Experts of a small language model.
Size: 11 layers, width 384, vocabulary 50257, 104M parameters.
Training: a variant of SOAP for the experts, 13658 steps.
Below are experts of layer 7 (counted from 0) of a mixture-of-experts language model. Rows are named router (the router's row for the expert), up (a neuron's input weights, with its number), down (a neuron's output weights, with its number) and show model dimensions 128-255. Each number is 128 + 24 x the weight over its row's rms, rounded and kept within 0 to 255. Numbers have three digits each.
After each expert's rows: "raises" lists some tokens whose logits its average output raises strongly, later layers aside; "gets" lists some tokens that make up at least twice as much of what it gets as of all text. This comes from a sample of Wikipedia text that the model never trained on. Tokens count by the router's weight.

# expert 12
router:103093083120150125139120148163142125163109128126124117089133158152109128132128111140100145095139118135099136177106136136094116134111119153144112077152117137101140126156128125141095094092103202075124119161106138131099106136134145098125117118101100117140135158103111106136128139160112123108134082130175150146164137154120139135123104133139131126155192114119159140139144117126073106157143
up2:152117188162128146096125143133147111121127081101140089155144123132096099137101109140169098095103096104162130139140127131156108128104121117107154146115168109162105151120111143112123109099128122127123160121144125156087125070092147128138176116176092113141143144180179139117092109136119107131160136127180107129140142144149125107102139114078131154124121101135096133127132143104115119117097
down2:144077120147165103130131121127096108155113153147088148123130153134163110131188116129120097079091170116074152167120121130111108178141127117135073105119140119135123153141138128099164127166125106126106120150116129094148120122090138116176117096139143135118135113098139178135151159119149128136141136105101099103095130091140132118134137148168122117155084109178102097158115169105109147122119
up3:169143083158135144165122114127173138080136153109136142071124142156119128126143096156127115109146122097128116149134145074137147128136131122133155099128100180108110134139178124080118135156123166159151148110142129164129139092133132089121120145087142120135186121168113096198166123155144139139142126076153132117141099161133131104081119110110113108133124135123103122140174171142138131105110
down3:114149164133113101085139136078183126175143146090116131120107104155141119143121150126130119112140105137173101167110117147168088099119116117112109114119186101139152122147112098116147123121124141166109142149156119147122130136088154152068141115116110110155142128152105107098108110096111134139125182158115101104118132113160134107096145144184114128165165191121087152142118141110157148134134
raises: " ", " and", " in", " a", " of", " the"
gets: ",", " |", " by", " was", " is", " –"

# expert 9
router:131127113119133152132128182132124167096113119088097106161148121104126135117143103132149144102119126133110155146127101129120157183141134167146158126181117093114145144151148094143102152107148138145182127106121147163135141099140148147100126122105102171133157123157150135152108122131157140117151152131198143121103180125113139137119128114120164114182209159121127144115147122117134106148124
up2:182120099152142128158087137123125122096123177100081130162140145151159124160141137132129130122093142117090085106105129163092124130150137148171120152124078132159138160092095124141158124164129165176102105159154154125122157118112138143161172114113139067110112114065143137101153111101117147130106172112152120129132116133120149113131118117109150133103145153107152114122161125170150126078143
down2:119092135139137154114126130156160099128110106124136111126148105095152114145123098156101116141127110110154124116111150131167119113112135119147118117151133124136125148146177122123121122118151098134090142149168133088154149112128139122169137136135164173127133090104129160092087109093141142153154156093168181160144186143149134123109119150131170147133129139109137151135135128140121127142130
up3:086118138183150115131072130138114124131118129129120126134119138132066161114141144136105160128125160089112158126097149127126111126119128100103180117148129080110154159146152178166109139091104158126178088099140121135102111137153157118138135120146158135153161124136160121133122110150130134138105144168152109072099105158130098156096128153139119105185095101153142082152115140126160146133185
down3:107132124158128122102107146120140155168133146118147148136094145150117120062098151165124064131089129122068153164166096103149141142101130184147115131117117130120090126085151117095126085153098130158105098152197146124084122123150121117120152062103111103152156156141080103183137176136132130108087118151097144129112120135138153105099118086133165112082131088113106109109139141091160116108121
raises: ",", " and", " ", " (", " in", " of"
gets: " the", " of", " to", " more", " other", " all"

# expert 6
router:085140133099134190090156134133113127163098128122149133118138111142094127141147146134160166117141112163108127129118110140120114154114121157136119096146130108173113134135115160076115139056133099123159095102103167153136102118104132108130111150137116112140164147144141158133109126095137119141116139132173143138103165119103140149128152135123109149140181115070096152163077107123148148116123
up7:126160110137074131137139180135117084139106102142121115118082066098092099125116136119122126121114152116123147093183108131098138148116133143149108127159138096112127099158105131135119110113173142130138101101098155104125124111132151125128123098092149152132135144087129103093146115159127174149139134130091158132147166135089106138131152133137131170164082133126102096117108135116154137137074
down7:127113136108159150104140148128145085147096104097143108154141166135119123149145127154121095107141127136122076150116120151148064132122139171140143054144147096187142105128158130148138119154124144091116134140105138122131108103144145121151169134129109126104112133152140109133161152095101141143105148112122134142126141132184120124087143091142105111079185134157121137102137113148126103160164
up8:187132106081119139109144108124102096105120100136141150110112130157082091136112110076137134143166146097122123100145117126121083129089136136119145129143134129134143158085138116174139151136142147101139145111134147093162100101144132086135139089137120129122110154117117100114124120121110163149125136124131132139110122108123094088111157161161134113112125105162140158105208145190117122096160
down8:125141130121174110121117126153136134097141129177147097147171145165123110151152150144149125115152144096083093142100148096131077122086122126106125132130124125138125133131118143143134130131116108181130132099144150115088127100109144125117121122117111097146131156174123158087125124110097142171140179157088172144121147123105141137172115156112129154117138112115122109119149107118111100142140
raises: "0", "1", " |", "3", " to", " and"
gets: "201", "200", "202", "199", "198", "197"

# expert 0
router:140135124140128153140134160111139143152119156106085194144142099127154091130159123117145139066151114138134112137112121137098125159117131131136143131151139146125122120164161124154077134122155177133136151136106126143093120142136097074127116142173131156099137087104131132141116117126154127123124115150156154102128155114059139181120129145133118117152194105131151132115158111131137151115153
up7:099092135120115146145117139118125117130136116117136096058130080106133164110166125133128109085131108119149158132129135135121144111092083153140135133161163152150135085085104126154121138141107132122123104125123126091137151132124137132119129119152114127133192191117126133117136106120139120133128110094117097113128130189136140137088131116165118135100096114146099112089075146096170100149109
down7:119061098162154115108141159126156171120128103155180120137145104124123115167142097107162129129109106132142153100163115160120147108133131146141122175156137132140136152080137154128133088152123117087085152147137128137128166124088084158086147110128143145104184121115126116131127086092106135125101103113093099141102162149123144189161115110154097127141094153125114148089145140100129121188136
up8:139112166111119127131127128144154118105110093138082146132109112089131153125121156111129124113115103101143116127140123100123132142174116110128129129119131107077139140107115143163131114105147117108128138129120156153084144163126097158065152122129148155135167154140135106079154116156150111118066129117117150131153139102117144160116154120152129135147110129140124126123190161145110130126107
down8:172112108132101166144130145133179131144099147147183097139174126138129096113124141150123149166121128125154163144099139072113121122142123124133083109120165124143147130107154148144107130120144122154112125128138105127151157167117086094139144145135114119103100063139116107119123159133114145114130136107125185132126129170109164134151115136085102124152181149115125180136128154169143182174113
raises: " ", " and", " of", " |", " in", ","
gets: "\n", " |\n", " |", ")\n", "|", ":"

# expert 3
router:112118113108160154154130152114120139129122140144153146126125115090076132130133140130131131143143097126108100197137125141122138178097135125116142103155151126122145142165130136120112141097131166134136104084100156146091108145138159111123119066121068144098099139112115110166137120110134133083099130100201112149095134127115143125127145159100100125128188093106143140145133093121095129145149
up7:112147178132107120131117129088157104125156142145134126107162127120122109113172080149134138130128113130139153097121108101136115106161123114129110110100191113097159164166131158121175132147151152099140153166111128125100116152106085126112112126136110154123119144126112125095117110163166111123124103125091118138133097123184119083112146142091154115137183144097100167133149136148034108131134
down7:128076136189159132130088139101166156168143115110065112097187168112121107108135127156132110114103094110147110088128114133118141132086159123181152140191104096144146109082150125092166156136093108133121123144119161086157116140154107125124141122133137139132135170109129127092114098136103099139127137107137111134136101124149118134101118138124107163105144142137116157085128106142151128144117
up8:151127119133125134110153131139153145116115136146109140102154146104112138121129173145113093090144126135107111148116132162135148145128105131139086115129127151177165141114089119115150129133139081110100146162088122143124096137126138141116145108126152136129132143082128094126128101166143135150095102139132124128132131113167177147136094122140154137100135126132091133117124107178093151159160
down8:154118151143150105127117104160104146139126157144160149117155136104123147113131118117161157163139158130088121110153153152169152088149138119108106102159159094143078169144107177069098137134142165118109145123134137138127165126125113135135136108143106166086139152198109116143159139131118127148134114082108093121110102167140121121106134152132101143160155157152125109166128135123163132114114
raises: ",", ".", " and", "\n", " |", ".\n\n"
gets: "0", "4", "2", "5", "6", "1"

# expert 14
router:117105080116127148083112167086116129112126105140134143161149115127154164158164106136133175119149098119104154123085138140131114182119138156129127134176099145143151156120151097101154120086107166154159148077104142158136122126147157101106084142133145154107095183115149156143139130137111168146115142131166134100177164131099168138125160122098138134145175132116138159125121138153125124125112
up7:125139150118124120143125103132172166139089096109092125119126108155113102165116165184133153140152118121151109138129147120133111146139152174112113076109141117160137157123160168112099171107104120094117141106101121128149146158113101128109136089118144117113147168127136155116110137117114157114064145126109142135126107098112130160106121114105177065130094148148183135145161074157127129137192
down7:190130113111171143108117111107141141154124116170139130190131095136103094140159133175121168106098108147088130163106102124133103101133124125128121131141067112091153103125138096142118158091150107138141129170133135132140120149162139124131130136149157105127123099113127092121125162126162138148136077114092118173118135143133116127135128152144145127108107129114112116131118141103127160130151
up8:178112104150147095143125138147166121093151127136147124132148126150128106101114162158139124118119098121069107127109143094148137090095158091108169129115113119165138145141167105114134086139158151128121115119079099192145102113095147101174101101158107097085150195099101183130090137125103090139128092194096131136123101125122148128073078115117105125137075139123133151107124123146104109129097
down8:133178110118120067151089176139100116139159079116093084105148098154137136110106148135149130156101134132142152133142095089119134169109145136147167143123105091164117100149130107129122134140131148138145097094149142116133129165120160131155165094126096126135139188115167111137117133140171070130092158119151129093125155146145098151136158126134155126101176141166146135152127141087132125146138
raises: " ", " the", ",", " a", " and", " in"
gets: " in", " the", " a", " an", " In", " of"

# expert 7
router:125100080113148139103130141154111098111137135116101153133129090162119151141112118152156158146145135125087171160150146161127107170109154154151152152180154110114142152131163148137103098072123140147107121142106168144084142138106157157106082114132097132100087116130158154149124139129113125106088175121182104127132124088127112131114156096153157123150183113105106130140111113088151118136122
up7:085175143125113112110139156158143158127104162111151154124165148107134159146151154115107098138146160096162096137125194162105152091133123168153096139171138077170121158115128104120124124100124114108115111149159146102110115085133124160180149053134131185144089103158124140141092123109160139172103191116121118101076121149129136163109142112120172123105142099053115103170131132145105118146154
down7:145141109108142105112134118102114144102151114138157146094086161146114127119091138169137083138096173147135084130117113121149087167155169145115115125098136134162160099104093113094156124113121138101157186169072114101114138133078133117098122108118110114128150132131163130071122098163107120166086072103122150136147065141119152159153128150142102114136125136116156151103133130117167144109100
up8:136092140119146123165153121172162126125134111121125089110122112177152147106131131100148059136166112141116135144070144114124169090140120118088092120163142138148131105117097159116080147141162121134105140115154135099130125164086117157133152123101104122078096137093150143148125133126202168131154164126090130112161098119113162108168129119128152101122139160137120190136118106110125133117108
down8:112102135102113160123105108137144109154151116114117109105203124113125145115144128107094121151123124158123134119103167119156138123136139151154120115117092151086117127074081137165184146173140128123147121201130133174137129092120112140184166097108111134124101147138118132136149141101127141096128142119151129118110108125098119163078161095100133205134125085102151110142150148151097114115147
raises: " the", " ", " a", ",", " in", " \""
gets: " and", " with", " that", " as", " which", " he"

# expert 1
router:151112124099102126119142160137106128116121115120107197136135122092149143122130154163102140121129145146078165163109083140146102162114135138118161120170181151119127151139127151104113153071115100105140116111168151090112119109134148118064102140110103156132109125138155132157137119152143116171137145138117159131126141107082166138105131161106119156148183166097103176151108100099139149148066
up7:074121119157098136130113167153125167129137145136152113093141111132138173164161095079153120165118105115125137095128151125155070092131147124122148133170138128140142148100102118100116117100117104120143138104111103134108164099144100154149118138113120147091077124150149151091138128106118086159090109152151130152124164135132091143177117139118119128144149122125093173143133112174133114128098
down7:106079124140146116141135125097115211124112105135107136129100118090163133109165124117130153122132109157132126153122132155172100095126103141142113103157124160133119128174158166086097123179111164144104123117105161109125129118111139114154097136114105147164135080106137144100107122072132172175140135141141099154126097143121148137143137100159111127151100091127137113145119147088134153134140
up8:101120130135111136120167140136124143101133099130157099134128120130165147121146119152132130138112130128139183139108086099136150127116106176129150111109089129133107128147090129110080146098163100114122117156139126150111166113106087157120095090186123139150104130160105145151129067115132149120108123124125162134087130135125153120089126087126142055121129127128122127092101107091149111097136
down8:136087114133135092108131098107116139104138167107130170158083129158079112150071148122108124125105113101166165148129116144153129130153156119113115126131146131103142137080127141140097106129098127168124087116148153109102117169139176083127117137092127115120100122097125151087129138104140095112132153130086160149136136086123099141138155146136141106159165131140116145145129156136135142156091
raises: " The", " In", " For", " It", " \"", " However"
gets: ".", ".\n\n", "==\n", ".\n", ").", "-"

# expert 8
router:112070088129163174096119141144124101127144117138121161124136131098120109134151136124162183129158121165065145169149108108127158161114130143145145125126131108129150128123123130132136118106125150101137162118116171090104112142092121154106107159106121124137089144123152104132091123140172113151153141125144123106140138109142149130092120166143135090151188069088115139125141097111108158158079
up7:094114139121129115137125155142113130165113122145142155106117113107107087144093110104188176112121091158126173139161144082134125125121157133079122080183105136133106146081138119094140121163154117109137104158130117133161168121111121112121091111123127124109113157141148121124102118112140134154158142101125144165112120114115163098120162106126133122087158141120181127156126092112128110125098
down7:203142104118168154117108087119090139175139146118114118136150149153135132128130158137140093156144115172132133155138125141123121101095121090141187138114176138121116116097128106087118108152115104151114126095130143126132148131131116144139165139083121124158161114137095119117110130139118128134155105126112117150132148089155146159147108119154109139118110099117132145129158137109116106170105
up8:112173123101139174115188099102119141132110170078120139123144136098159095130145168147125108120118107161131154136121124134137154142122168169148135123128127152129130154107128134062101170119151166131094122134153135139113130107170129091080131121150155110157139040102137106127131142090190142103137122146158129101129114129113125103130116122102129141110125182143069144124151163134137146126152
down8:103147122169113090100107122141149132094164108112150148121099079162128133150112177106153149169128113103122136156148131138157133147145142145145085124117138093162107137115097148083127071140108104103101126142117098150103124128122133089102102114139090106166112121113115137109149175133141148129110087165111132133106126124111140140129157158131124139104133138103086167103078132158176122075147
raises: "201", "200", "20", "3", "1", "15"
gets: " ", "–", " (", "/", " –", " ["